From a checkpoint of a small mixture-of-experts model trained on Wikipedia: 64 experts in each of 11 layers, a shared expert of 384 neurons.
Below are experts of layer 5 (counted from 0) of a mixture-of-experts language model. Rows are named router (the router's row for the expert), up (a neuron's input weights, with its number), down (a neuron's output weights, with its number) and show model dimensions 192-383. Each number is 128 + 32 x the weight over its row's rms, rounded and kept within 0 to 255. Numbers have three digits each.
After each expert's rows: a language model's description of what the expert responds to. This comes from a sample of Wikipedia text that the model never trained on.

# expert 63
router:105143150144131110090116117123116122107085123128075131180140093101120087146120124102155101103121163145108122084113045126179194141175087158090095117181128124081119109184077100161144123099160141203129149084152159184102122137108143133105131129131151192167156154084046142179154156104132120133106121111185061131118070129154083196154070173153150130135070091167155170068161122150145186168183177155059128102148093124165121109111120082142133111154141093179194171173094124099119163140147097064178164128172133067134141108146135187124131134120159154142182146132158125116121140143112139156
up0:138130189053083128117101172074109096113174108110097115096128080089099079127093117109116119144153109089094197183147074124125123094091119151122112102211154105116116056168097210182137112112085072132124126140061148179148119105094141147164141086140085122149129121102148156087131104116166181104139130131099093152138143115117175175142138103180194099162128133126171189127160141091162081118150063142150105120153096131173144157102149075197149170159071123131109151154117129117166134133147132199161135139159213128122147228143127105077116167105159128165107155111141168136147158154149129110
down0:133115140110101118115149127168084082132135096153072142114146118123107169120075144181194145078122069141070202143113148106151105091101145144135182096121153158179129077124115169143164115141098084143109105175101128144137145095141158170091136037113147128188116168160102117076191170125124110100147128123080146189145092149095133144131125128107152120131116086162109121187136132119104147139123086140111127162124146133094151144160152084124091171081103082117073147169165171101076139134108173146118127134061160131123184124092116121056170092100168114179145099171115126158084107147128168115
up1:107096151107172122140154096104169168137121079168173140149090213145109120146116129160143087110071123101110129177115122146179088175209154089163122127209169084116147164113128141156131079104106093108132148103139147129202168146118125058150112113154104094159141057158112100150082135140190139159090132099175127123091153114078117131139149097153148161159102156148135110125120152161087072146121144127148133104204133121178106135169131167057126137089097071107164115130122135190115120123098129114155053119113105126093156107082116134169122114082145125128112112121098151130140180090134166151
down1:109192083132109164123117154166117111095097143166116120124142081146133134111174131146153148116056074138094116068156145088071161101093134149101139135123118098103136179122152131143102059158141132160135125097089130089126115158121166181153078105103152067085140123164106109142124097142089122125084152194078046135147095185184102110155151122161169059140147149114159156088121071107110107151097144141175132093053112057084133139115067127125164130103127083171082148088116121133124122122130109185145119164095161133107137156139071116147164148158112106116134136122116110111132073065086109118
up2:121124104119137117133126070107154148129071206112131093182106183157130200143080174081158104146215107145116132157131095182110127205094114150124134145121121145155188140103131177159122136119139108163097191180160077087171218132154097177162147079116103151120115113130079119106166134147175157188085084137117106132152090106106137110116123156111212207120068148074080137149146091124086135166081117132050093176135103133087101185133144147141130127099152093090160139169045130145155124161145161101126109092072097125089074135153204159133220128171141097129188177171112124115110109095101122104
down2:114105128112131130091159104180184158132125132155104161093128183121164124088165129185134122116106177156088116085106138108096143208107145143080126069095149171166187128141156087097077121122195101151128134128132115090134124134155005160166161150098155139148078083129107116099123133090094158185086138169171147134134145144089162154117134184079126166093087106109135089105146127217165149205168140143114146129138171077179130097100120113147123062166128096128136118082086116192177136111096135097134140103128127078077122143147115110147096069107091100089093177121074118106107066111083117160
up3:131147189114079129205165176096147137105167131171110116120076181111075159112154131104113132151090146128140114094132131128075112080093149126137106045188214074139110099193091164086127147126095146120117196117094138192091122126164134108113133095124139135099088075143121149108091079168121111139111173108088109122085057128079126110190189118065087121163125136149105083155148057110168113136188119109161184135102086105114169125143180137156082126060102052067134097122138101166127084114114107102136141079152096102102096101091106182165127186109122137125185094110082205110118130129174121140
down3:081061162148078109131069126179166145139147110137061145132163148071134144110078164130116147123161197136100134127169127118157133111053128135192188112093134164096193130117141130140160141093169164169162095087173043142120160118128150183126191079162195134131154128130129109073138063146131120149090162145147153132106114123161118103135160119141124105104136126083122129059154093114228144140168099188131060164161152118172162114149103139085174147115112093129208154093132166121148102122179080100186147160087119172115103131159119133116113127118100134133152097153130101166161160084116141121
up4:094117078140153088095106148170179150128098110145175192156149126117097100161073167131127077166109143170100087109146137134094098142140095074111110107125083162131032127094172160161122132138220105161111110130134022076128083117133122209162132157110096139141148100126123113134178098093166079127124165111110073079125069215156145170076125106107145167091141123152084159114100128133108075056108146181140146119122109156141177122144097111100143112148125147132101083137089094106120172161109121073113101109144120127120156108144134125143060179129172143095035156139156153122148159155138129171
down4:144159121089160106168179129150130160113075074135144129111082135165127153144112080053124094156109031166151126127078122169089125123083152119172078128150119124132137187123118121084153149088010144152192123180124152111127167118162154120094216132140087123145119113128163122158111102213118163047126105082143172146120096108109143184178144158133156137171166124163103133155096141132146123146139164106109144182066075181143142103161148111069134107134172128114171130101127095176103141084103133138063106149123132132158112085161155141146195106128054168113050182105171111121184165104164165117
Description: Closing braces, brackets, quotes and periods in LaTeX math and quoted speech, like }, ], ", ending a quotation.

# expert 56
router:125155112133162114109143152142139157190119148150101094126075157099133136079141081132111126150108126135087104123137152168163128119127104153142182099117147079106137194103093166133086150125143059141121135127054093171087147120187157104141107118115110150175113176152203111097135062107144120174100097155137139165165140117117136099127137091135105100076102144094163106140116042069094086076118056101193098164126117166071127117123117111117152183137087097169156163110131130149073087145115155173173138124121158075110104105119131143134132149159144097146167097105162209085118119142170091244
up0:088112146122175120151160141120084099099097139144074086104175128161145156173111103112187142100105177107138098087124107092158182134121154088153167171097157067057132148143095127146117121182062146118107101114170062148153113092117145187108146102144089139121136095141147108135157082149108114098156110114141141153182140224126086104167084186150137114115109156116188150125095075183120176074143129093103074187110124095110112114119075074098152124161112121175117085095126173080143085122086133086150146104117140125170044163167168137164169112197158113127116120135110150136111088148153115214
down0:127087135135135122116169115173160191131142158172109124121143189133182063168106110078120164147095138103084054110123120156160103197109124125102153083085095093131127174192086114126130163113120163114133137130111142117136093144165163218088114160121079166127104134134142117158138176124066113136113143099144123148153121164143180108154175129139148111057125099149143159197103173158134122051140112145110189140175121105130114112196177100122142126174130152177131108046080172120127077179131108080141109091151105182176136145130158109135118132153140090116088117128101145113122097174087106099
up1:108097120163180099109157060115114108153171079129114102134118124204107137081083133133130113101105113112122094186105125115139110111159109136130116143121153096161112129157166105118107215093093135072104109137090170143149101149140125159095135087128090111163116104167131134205124104185117073111135151195138149183164159188082142115148149146114139123142141144147144106073119100139156109105157094165096159147088167142103103140144156096093120165112092154165170097119185136143188192146139143084094168083152059078133127133103148095112090120089096122120122142106153120116157173126109062145
down1:099166168098080156156044157128108115142157137122147090162141093086085113156180117157148145143148151140079090079131107110174133146133093088143165103122154077162183073110162125146119102157125157073117160107086162069154112219138177179168137134128143063158145177135155141094143097140146178139079139133153127107097057125143087119198132148098146175145121129113090149094131181109110149128092116171120140140171107115164071104166147098121175129129134061114171164129112112169157126043102141150218134138075119143095133135167118124181051161114145117140129127181126172101179151136142127153
up2:121095101158141162139111101087065154119104119122098151143094127158119153148141110127160090141099196108106129168179163115107139132088119134146108126145087125151134104088165101135039131096137116089092054152086112125122180131146138155158118103183194118187111123119204119177172079144141147099117132169139157132091142168139128141158174087139126105133116109158156145131098111149104144114130119189099190115135134105134050078163106126098157109146113141165113110054101127109108105161133127071152067099139158135087146114120177095172151120139092146172065113095141171161091117149135143185
down2:106076124120089088150125161112179176148112175135128147062127150109083068116116134143116111085109127124155110071088151134096160087101118122115128113094117143159108140114140092100150137142089144180149096083158099103066183111102172135086111217151109121141111107158159115166116099140116083110169244063131121120150133116164185093152060139140098145057122134190130131104127078081187070091160120154138097150130146185128121117083138187176138154163116128085106110099094178113150131171127117182092028075105180102140101171155107175134115127108164188124111157093111095098086163124122134125
up3:107182120107185143131104122102116141117193084119104093140113187122132135083161125066093072164131128158166130144072086116122168139157136139132148148112087144141064120169190117172103155150119088102184156150126151059198154139136167142143130107103103161195140141149136178128098130151144120072133118080166111139115203093168096154148147065180111191184094132129169088116091138179107092129149116172178158174168061161087094133155076122143132119162138130166136142110096140090124100145141149110131095121132124138212111176097202145131113151109107137147144168124132127124146080141097090120
down3:200118131166125137138197098077102131120137123104100152100077093185124074136113109096118188130166074143142116189123144114155077120138075110156199167154142154120162219085164120157093060157155119093136103168137123132075137063142096127091163153151100131112168171103126156097134126106079132105147109093139149132128051100078102125109148126130123146185158104104155129107126094065104121068146186107128101052124116156148151139141114147137158100114162134194076079113160157152095083137121139138133152138136112147178105142139171072178122116191164129113140160163151102132101062162180127184
up4:119153134114100138125113114169161102150138186125048137142126112120119101127146125140135140156152116129113135152126087187184166118119122115139096140081141188073113213121153116124113123114155160139099078165148107167094138158143129123153099077126142089145064147127095076129160121098181087185057162147208079183122143104129196079145134054052092129126149145147101110123161106154157094106092098143124105136183162158100095100175152143096152131114158229154159098137148121089166147185147131093141175111099135024079152205127120150157188179139129098088117154109108114152143137124117145139
down4:139083139109117120146107153116099103140131157088155117166153147130098117142135178122127118128138106122158126140135143078096132127129079099170038181145123170132209093131104144132094147164142141080089186090134138132121181149138122100163157092099174102090151096083180162087109132108129097097143163108158119125142149164114118143138117090146114137189188141092121136133097102105115133139151172153134143170169092124132161132157064107117133148105115173152092084146136122091131142147114152166154138132141162127110162160070059096135118086045200140163114156171085138140111136117096164117
Description: Word-final suffix pieces of longer English words, such as ation, ment, ized, ated, ure, as in aforementioned and production.

# expert 17
router:100133162176139105160127182093133060112088140165106103141116140088123079134192117120113110120098115214109117163149143127125196161119187136078167089144172123111161112133143068196165132081195127102183142158098120177101116119078132130067087155050168138130139116141207112102126143086135128124085155099156098130189106129100089173120148101099105151094140203167154146158127155177174103156118149066082111153123117147126148166153156109116105078192131090162145122127125116095085088109144145123099105095086071111169130087119190099099172165139164158107152131181126089139101104126113076126
up0:117115122155116105088172173135112121111093144165145070145174148105091154141141073121117107193111089151124130085186118112156095054141195127152140125119131202103141099123102113173171142109143175167095125113126092154149079148147129146151142170152167083139166117095090103159096091184175142098185117108137156136165065124104116144142128124091062151139132110124070170112147115123097137139139136145094110092111110201107165173130104146099123147151131082077127113166143144105084141141147163143151133071094137107092081146142088138130136106126134107130098126124150067116147088068101095131
down0:119140088143133163105080079069143072119117059123105142094112063153143157157130148198123155148161103089129106150169159123208177076131081151151151154186063073138097132079087148085152134082094128091154101098097140109122121159100186107058119109139136176132082139115158188121125118138167129135125096149168153112127142125145148106124146076090200133144078098105105173149115147076132118077106136140121112134069193113125124053135086119134125132061128103152074102119155130090133124091129134124131126128128142093162220139149151181157135106091063098139162090112117138152135076150085185115
up1:107120092113152202118122101128161100120197074111096150108116143149096106099123190108086134169093143139107074095123148154100103146095140182166119070089089119099083140058120082149146159150146165143145131126187115069138079156074122171185127156081192096151122203151149136127112120158130111106089150118129121141074165130145083157113152109146128202150133161161103056200153113115136138129089132167123082138076106096137115141140126171089141146115113171148180126153128133104144079138106144180117097114138097140096131152147170131130091140163166168165154120133140085109077093081121170089
down1:172159140140143115159129109117092129100112107030121152125133131096142139099151149119129136121150118100150126115130159132137142190118131069099134062138182170114188114113083051155113129179149137109133159105140081149138167118142120127151133154177125081142173131127133153100144107192076139114120161150068116133098122139107144128126141126137080135151111163122131119120096158124108105189150162109151131166068133151104175213107067133108155105118126118082150255122206131162142132033111139141173125115095102100102161094140078176170109193154217167096125095146156090101099107117135119159
up2:087144109131171160200092144076115108103110111153155142111144125162173037154174165117164127112128135180138069138120150140102138103180065060144109126160143167104101148071094106150175097152166192158126123178105113085123214209155130134090156062128054080154115092143160190080141145108174121157143119087110155110136164154109163173107139097167138187115138173090091157147107154193106126149177182112147063159127131155136131073068132085125111146143145169141142115118128158108104127099142138110132066171128104141113134081079092172149160083181165106133154096109168125162112090132127122127
down2:143108141085144176165093180126105101120110085175172158099128163124153128085112154068075083130155158167139143159098125085111157149100172116101104129102053150124172114118077085134119120146159088143150127123111074131115170221091084109143208156117086117150093154113181157161099123141114117087145207154090163126138135138163108117137110070146085131098115117089188107170120130164048093133124105123079115179109026053163126161176140125119173114193159151137130175147053100117177144129132184151177168105078116174080136077116126103141137122200109130092108118118157089130142130145109131179
up3:082154142165090120179127120172108097110132138093135155105185163124100146091186161140124094127172106026147088167093144058124127131132142165176123111139166143138168110184117136145113115096135093126129149101161143164142149078127134095161131124102160168149126134083116142182133117087119137108156141093114171154115117097122141141085114140164116157079122197077102138082171102173169101114096150167152145152115153102127086149104110126078119126142077105121142111144162108120175179156126151119084200179106123117144100133074130055120125109147127225094126125038131085184147128086163167121
down3:117149143066135093190163150156088199167136194206091085118134160113133143088145094111088068113119132072101144070178140110136107147062119154146127140133132137107071129122136135156095117078185147120183113108099124177129157154172098181119145106106081118115166110139159082130147133061161122123096099173138161105101109117149088100131077077069113110105170150124135162108104147160164141138103082160111108130108124135098136123167138128098097068101157056137100088135169163095105149167149088099168133142120119199086130096091117128050141140123107102136099119111147127131117102109151122111
up4:156122073159111130089119100084125146119137141163125147084132107118120125109101108156113110117107111105158144124106087080098081112085098121146141128121131116146175138175187163085144146160069134116103162101177132163164117161107175113122174131084121163150114147119152126150109026162157080088177163109154122095102166124126126137156092132179087093104169133130144119137124130166157108130161140115128126107060141110105133100192085124081120128162150132117143127110143132171159176126081118150095124118185104151133112151077073139214132110150098142122122083168038158122078154155174137176
down4:088158087113103080097166149116158174087157077140135128148117087134107147117116137101156073127132135168152176112152154088115152159142109196180094045065146201091124114091130148044147111133152155171186091131074131134124106100162082108132169094115139134132098154149070121230093135168158132089138080147090136129084106252114135129134117148189099150078139101117100141182165164192117079121114076095202160111141180110104149104077118122136138114145115120075113178104131121136127193126113141135132056132162089114133110097153148149178129125134093112158135134116143113165071109157068081083
Description: Pronoun objects, relation words and plot verbs in biographies and plot summaries, such as him, role, wife, daughter, tells, married.

# expert 61
router:169104125177136104136143096140160152178119118120116109129145172115082176143129081128087081161194111151144161087111109157163108106139159152181121161165118133091147149187137145130131149100138137108127129063115133154078084175065114094106088127105111157120078162062136169132133146081096177083123094075121088079109098162124098066157070111157138122123137165095124087123147143113084159179153121097110092128109183147168109120119145131096130085130202084143069135120104119077171153173157113122170164133151146115206093093103149131094177118094116087160150089118147124152120135096120123101
up1:136167079153173125148115112130159160150065127156095106150134126102117148122153194122134102128148132110126161107081158140140134084122091140103143120089127115156121104113129159105115120127107116099118139122157141065157148114134145123137131072119151126171093105125132144108158125152131138132060145127064143078088121182200199167109105147156149130174051119102117116104123142169127147164158103133036079107149093131178122132049122131157137153171089079166105143049183158139191102132144127093148105130139145116110066080086112122150160135126163133102117148111121080155142153123139169153
down1:086157175162154130106114121177193134165128112094137148130155132120141066131140156142094126147153085153130108127116146126148115090123130102132158147104128090083140120173109132145115062146098137129135129177104078123190155107154069178109199137134091138123107116049135106166118183110128149111098200114169137126156098164124148092111122123140132114063052169085150145185148122194125094122168081165093095077085111109109139139108124120154165110128101130167166142104139131111203148168086203084138177139178098115126125145115139155151105151188119147120122123157130111109095147085118113206
up2:121132110138132114141116146188131089134147160125165100102152132080095158140120177140118140136165145169125153075111138069099076103124118134180099173154173074142119134079108093148142046150108109103052072153097134135084112134079120127189161121099089132099199097109159115162131102122098152161130091093141145183125109164093110113232151189127130152175120174124123136142090175104133119137190092107157119096157162166125094096117054185186095109109100113126141143124117089111152142199120156154140132146105142182087143126107213157103109132099094096036124125101151097114123174144165111168
down2:115156117132146160068135122173099101178112156151174166099135132126139168132135179153050112086169127085116135117132198117095133107190136131181162139105124114108100116069118110122079148121130108150121099183098144111142088153143091156125104097167151092173074129098182068119156109177147094112172111101105128189121150139176142139129107150076133144160152169097130142102107104090162212121182083110179148146179133154117149159163090144161078139136119053142123106194157130124174131179128130132135085142096213132109103157166134114130088131154176129080098117112113136131115137132115118029
up3:177061153129148134169133121144162144107125172106150134139145183172145114130124072100158202135116128079184114099120101148125098100207137172119177142141161121157159107174170118158148145114093110159197124086185128095122112142186101159063164094135133134136099123150109138086100114162068131150127108135127165127153125117118117119142149122120117093162122117192099115107202133103127077087123161163139157149176177115166097113136076061118124115152095152114076146156114088087087139131096132148127156139070141154122089154094145109159143188134110142191193103111173046068093144075139129159
down3:092054134147143180164114153123153103134095064108189152153077126176143109112172128082133131148135084189106135145188142176169144168115167115119121118115131157086102122118116130107111115053142023170118169152181162112092151108120113220143101160110100097172135134133134072126122141097174124159093130138151190162176093117154147166102109150092142090124168176181083114098123098157113124124152101156123148073111134086106130111128099116114143100112127150088111140105024173097149148101104132101149146094111077208159114035167157086127150180136146122148173129102159120107091178079159142148
up4:136152165126162133143159130190092149135131120118142071165115091032126096138150148116102122136140119147127088059107118097156126166164153104153114138132080054109125187136161113134133140141132079125094132100071118138141109139135135201122101126131066112096059073086124127173171123155145144089129168113137124145163086105186112114180171101111115154121116052037108065131150178077138108165078122109155117126135132104089127100146180107143068144178154167153089136130092188124174093121162077094126090142168097123130104140099181132175216164151073159113083182107168122163069137109152177159
down4:158185164169111176137181120199138104163111165214080133146127149078172123085126109121083120132162163142166093146070052083159139118136116165155167129045097141119094140143149117110120086095104138179159146143145073168149103111139158154086134164161113149109103082139150104092120156167115130081113066093146106115142113102158133111116176091198148121119075107111171127125091088119164144135116218072172084100115070149125150149168161063060104139144171110191121115099133125142086135148169092113156166132098137113086129122123152071153163110186111122119103125136126100115155091140155181162
up5:108168108135179141067149107132110084080136134181114106129078148171146121128181113184176147146153165091099118165088089127182118121083141114085139168139119114159108145069136150132134120205150106142112105080130132150083038176120141108174121077132112118101130098050091154146137208152147163132108109114122182080067168126108195115108137112109112133090141108155167103102120139119099160174130170117156142157101112167138052105095109154107108104156144114135173042141116085186188127110038082099146136111131145108151143121104099116151098128122158121106090139146146087153164089123153159187
down5:105159153083096116074202085101128161132087171111139111093111160162088058143148151134144132167125156089054153139176105158148142096149118129187111143106134141134174191153140068110131112132109210178143158087124165120148123126040058103194110102111113139166104101144057131160146173109111102172136087168155137134127074112125107180112151179201117092141186139124132124104093128122119117146126130149146151154157137122095127143111173138139171147145131141117089127121082179143173088118124169091193179113099091117075091121100106105123129158119181083089141110110141167090162116159129085107
Description: Generic technical words such as design, form, system, process, act, show, use in scientific or technical explanations.

# expert 0
router:133090117134162141115111106134076160177150050059109098109109156078172118094123141110088108174146086087147101107148157153111131098160099134177141147101153149114171111111116136150097053122120100082145148118123121078115182082197181083143147127172074173135141105123155173140127109102114152103117132154133115144125133117079170139153203055150132110119217114141106114148140082084149107114104072109174183128151148122135083115113113117088150191158130076110114117147153182094083150115180124162164116164093155142153101147160092150151101072121146107131151106098163105076116108160165135177
up1:148164085112139080104101055080209124161166131113114069090172093122126121141109152115180119144180097129093145124097073157108196132092171177129174172148140131194088119118137174120127158200120094122106131066120091098147162153165094074086167119101158121092097123126168114108089148175134119095158172158098103131077198178148105104156057085187119142110115122086125111110144123139144131120125172199150117112161164094131175126175136085086148133134116167112129093119160039148160120091133085138108115108165129153153107127121138150126108152098154132119119105122144070109137157093146103131
down1:090146110167106178106120122155167117132148110128147144097114113157189145105187095095124144141194137131116102118113155156106118139144107136128136074103170094117083143138137147139190181089120124141171083122136112154167052162158119174128068127144174109138122095099136104139136081120098090143141126161119149156046154152219089113146098126102131129146142110092117092070140187203114111115107124137183122115110187141139206110125173125069065145145105181120147167128120129192166136130103157093185104084116204158136168118220150119115158184124142082120164156122134078102163102104189080213
up2:093077116127132118162137171110122156077084145131143175108097161100186141140093125063161085143097115106159119122111174147198163172134124098113129155075122120195106129141163182214136093095173162119092172122167058120134080131166102089189175147070098153120110113095139156133091132124134087094115120101156151109158151089127105116132114158157124120047113170156124109076114147128145144143087121118097171129160141176154087126072061134062133063173134123131124164143166168178069116120128079100108115081142200156081144084168081136088087165195105154181145164141171136108085038079091156136
down2:094169106103137107178164174173167076150153142117105117151135072129119180088161210131153120106145146194108121152134164165134125148147139148138170156160214122143121105171108143139118119145176117146159113144127148142191158141107152146131153217127079072095129118121137127127131148087164108119078079116121061104132159135106091116160165169079124155158120174043163090077123134156128136119096126013150142070202134136153200094067155197126171196096172123100152156121161086125126126147129143150172126194155133141137185098113191171107075172113146080158096162120130178111138104150106081182
up3:155118178160138159056128177100176159089135102172086154096131108106149154164122119133139133079129160105176078201121141112140141116130116128134132156146114144111137080169093111148090041141148071071172078103130116126123130094103144078160133146167114131112160100091149146180160140134172153110127065106172055089148182105096129154093168072123172162166158131125134086129104122153116160090110101063128128081120163093142078036150117156111138090140168166136088081102128120148129157119085152129120104183077153172128084147119130162163109105188154096124072129122096136198089131152022078144
down3:100121095148062157205131058158130206114171105042084159183112099196145084133084096124132176086137155130104121115133183151115133146131148072154109103071126144159147113109085101173176067179151130187144086118116135114147158123080120160188101106126114138145082146108119097139065083103167143198232117051148099145127101106158157131158016095115142146080145121185110142144045109184104125124169159102133140127074174107095155089161085127174145151152161091136122124118108160138099136162135158096091088112036109141088111121166099158087170094127186114164116141129189118111090153076121123139
up4:135087103081121117172176164141189160147082094104150075114121122090082104083093163080171127106162168135200138116077125098122055125118166044111136150131131097118118175159141146150063157170091123109138085119147142179106108138156105126109142116110144154132130078129183167105132148079155162115102098143138143119165094148094139137115115145121097094046154127115106143148074168107093038123122136116105121117157133173116136143148116074110147135166140147111115166129106154165139120171161067180101094118077111128139159126064079168113156129134104069075146126137126166092104126122151105128
down4:135104095159134179139114165170156097085128129082104133137135147119149093116174115141129111172171134117145107129152138146164113130103132135113184127126114079135109165239128091130156157119130106076125062056126055191098125128152219124088171160121090118155125093128113054069139109130130099133079126045113095091131125100160108127083137145122114103107104131091050149117108159104110137167090123146119140199168164115161108130149081160176084123110118184155132130125134169156135177122131130134106090129093100149153124122072123104126185130112144104148071117149086093118109153125132091144
up5:149138096105199123085153167156115123103088122127157132120167127191135083131102159192082113133052152130089138117090180143172093163101091131168164140147133095116143090157073102117177091156157168134129092105171113078145159101107162170171140103120090108182184138142105136148165133104110125116183054082154092156115133175113126138103166115036076133175168080069153156091103141157092072096121145182129174145057176139146088113163141130113106083095159142153121127143123134078223054122161157158115088195121072142114193154144101136103130104165128098091143089149094140134138085136145106152
down5:125122228117110182090145171117132171104180139166133134091094169157152123116091107121075178081070085135164156143109136120126155099099143058138167160101080149083122148150144051095131111123093142125053080073148212110119147112132165093139176138106120201124154127148151122137063148147080120131072141094129133103139129101112140155113181133101140122102163111157137118162255152099191118166157089079133061080076115130191112130106078116151146111115107125186141133096140066148176093111094114116148147112166154154127124148120091145132086108136097169109159138144100150101106154140110093115
Description: Word-piece fragments ending in a consonant cluster inside longer words, often after f or c, such as ent, ect, ust in fictitious, insectivore, Locust.

# expert 14
router:144099093158158088178161162121056158160168149098138116120189126120153142133059114137178125167178174091111106080097146064142116059185121172081144101161123172100142104139119141129078125079150093087064161130079100167124169131136174121117091082161099134114147102153119205107138138139168123101115137120122136078112153160147137081072117066159066200076155174133119101154138103146190111137116100126129134104112117080163089132138063121087167154116154097107101082190180111096141105132118126117097132125073102160138178142087046146127150091084123098164128109089148098125074147123138152112
up0:143133118112124115138141121189101131077105158164114102183128183157164114121115136149139135097125161110138174189125149181117160055094104162102111207156104107139154076065131105118098125108088114105208093126088148113114134129076136174102112121160148098136093164150175137158148132101189056168158151179019087152088166134156121177111086111159157154154093083122152166101121162092072091115139153121164129127124164119029077098113114107158166094120143096138113105158126105141175164044154176141146104130089128090125164135114155084078117072125094120155082128137150155063154174111087102094
down0:087166082083142166143169158180106125094176169091155097108085165073199109137093079143100101111143098099160165152092113059155132192083141168080135117128156075064168102116096175124062127133078136042153138148112097067099090151100121176069088084129133185189086170158140173080120176128112128151133112156112135104107188172117127178133112079095195167123110150156175128111137146096153126100142105127151075186108147083139138110118138105122158124141121095142156092161189106106146119119095112097092145166095142102112128143103078103156125129092103199146172169102074143074209131129140111100
up1:080130127103119141184128112112116091154149133099151095107118153133159085165137110107120103118139151084089136182096127131120079110129101187125184152087162112140180117136145117135157102161098147098092164083109153131139094078139162088168129129164134097116090099147125104086082119136186102090132098055091150139172192133131143083105107133119171143138097133154141162152177144211165126136084149148118043179098143147142092077172123171133143172121130124119077113125111136141142143158102104108111075143081127079188089134106153163116160108107199156078129166068139131093124067149089116101
down1:134142146117174127094128115186099118151070124159116091173083142147137094142125129082121145132137109143063108150128125154137167118158166092095057184049095147108093128086179114131102135099052137118085101108199156182156124117082153141154118143130053133140100113127141158077086058155165124150075136103048108122113107096160147166089163144176148116110104199137119140132143141158234145121149132089083101138111161073094160153112142136172099136132122163100129061134123121138167104194130122069161140124110181094140191134108153081164129121074130144134171106077108125133123113127178202132
up2:126136077130093170106110126186116113131132070081136097147166152137192162119149163178132123191086110206095105142116122184202079173119155171137162153134137097143100209113120140143152159139100164129119183163049133035128118150085090058140073113163106052131143112075139091141080186131075163147147146176137159124132107150116164041163120103141092122116111196144134144116151158048065102129122141069139075083156118159122114150054161116158121175155137116136097099093122190128089156091113141181082145115128104101171154167111151167154124118110141133128088117139162177134169130170097114123
down2:105161169101128150118131166149129113153147160114083077130141188148080231124145086103070186145096097145132109172129120149142153136124099121091074091143094093186126173090101175142072161057134156098165147106079125140144105089102115113136151091125169196212123157180113092162136125122108085176137161100139099146168138140125094121102148149103081127094049126152154124091134153097126131133143111165183065166155125084126057162145122132149065150131126149121177093136195124122091128122113177121124130144134094126144112155150136083167192151096117144142166159171076122171109129091098149151
up3:151163124115107161147115105128148094091144175101190168168114174159100086124126079146133138177108072101141097144142148150166115089218087179100175159121200073095090134116149211071179108102084160112145140085097087143165143111099179115077177164138130106187088124079123053144054159121106152166107100133095083082131131135078182090132139161182127103153125113053158129159149193128136136161120161166190128079101107116138144096100178112146131074120107115116115094142158133100223116146156148199143145154120095126133107116109139119125071121107085098110119110138179072143096106150144113069
down3:167164158108048126111137124119072136102125166134135117078150120154112109214161094145129084106153064096093124092177109157137103196194112125140124121127118059086123117195126136063179088151146088112096155137091150126115102113112162109070139191178100117165102138103140133080141184163109110178130111163096082160169124140144167123140135105168115106088144167131084130127112111094124114121172089082197170132117143135160098143187143119194080159101184081100174153121127129131102092168100150134112104106088184177115141203142111189086098134165131104108093151132160113139073137135104128132
up4:156106046136148163144154126101101104132134139120167151135137135148165100147105120131136143144111068045064135186097157100089076098113103150166106112104125114117163111110136154048139208132191176093138075137085145130088170120146136157194187113124098093128128112118155168129196171194119163129088134164105149144185117165179156143114075196130143134097132179099069119138096088134083131051139125162120075110122118102120152130115153193113116102141141118118126129116151100121150112185197158136135173141119156125126169107121091068122144129146129184109117095166101091133116121137140102101
down4:135094119190154122155140184138119130159158114078116087135100125179121126158095103136134163160168121120097181131136168099112134147093119130135107087181128165115094113104111100132182161141201161096142098100166099103127157126123171116114176152133119104109063174169144101184129112149147122106080133171145183149087121102140148136134099124139166152121067180156133105161092106148140160149108110089056078150101071123158108085144081143091145127112111120089139160072102140213110185163187172067100087117216114149191173119069112092069166143107175138146161082174186098178200069209175054136
Description: Asteroid-discovery table entries such as Mount Lemmon Survey, Kitt Peak and the · separator, plus word starts like hon in "in honor".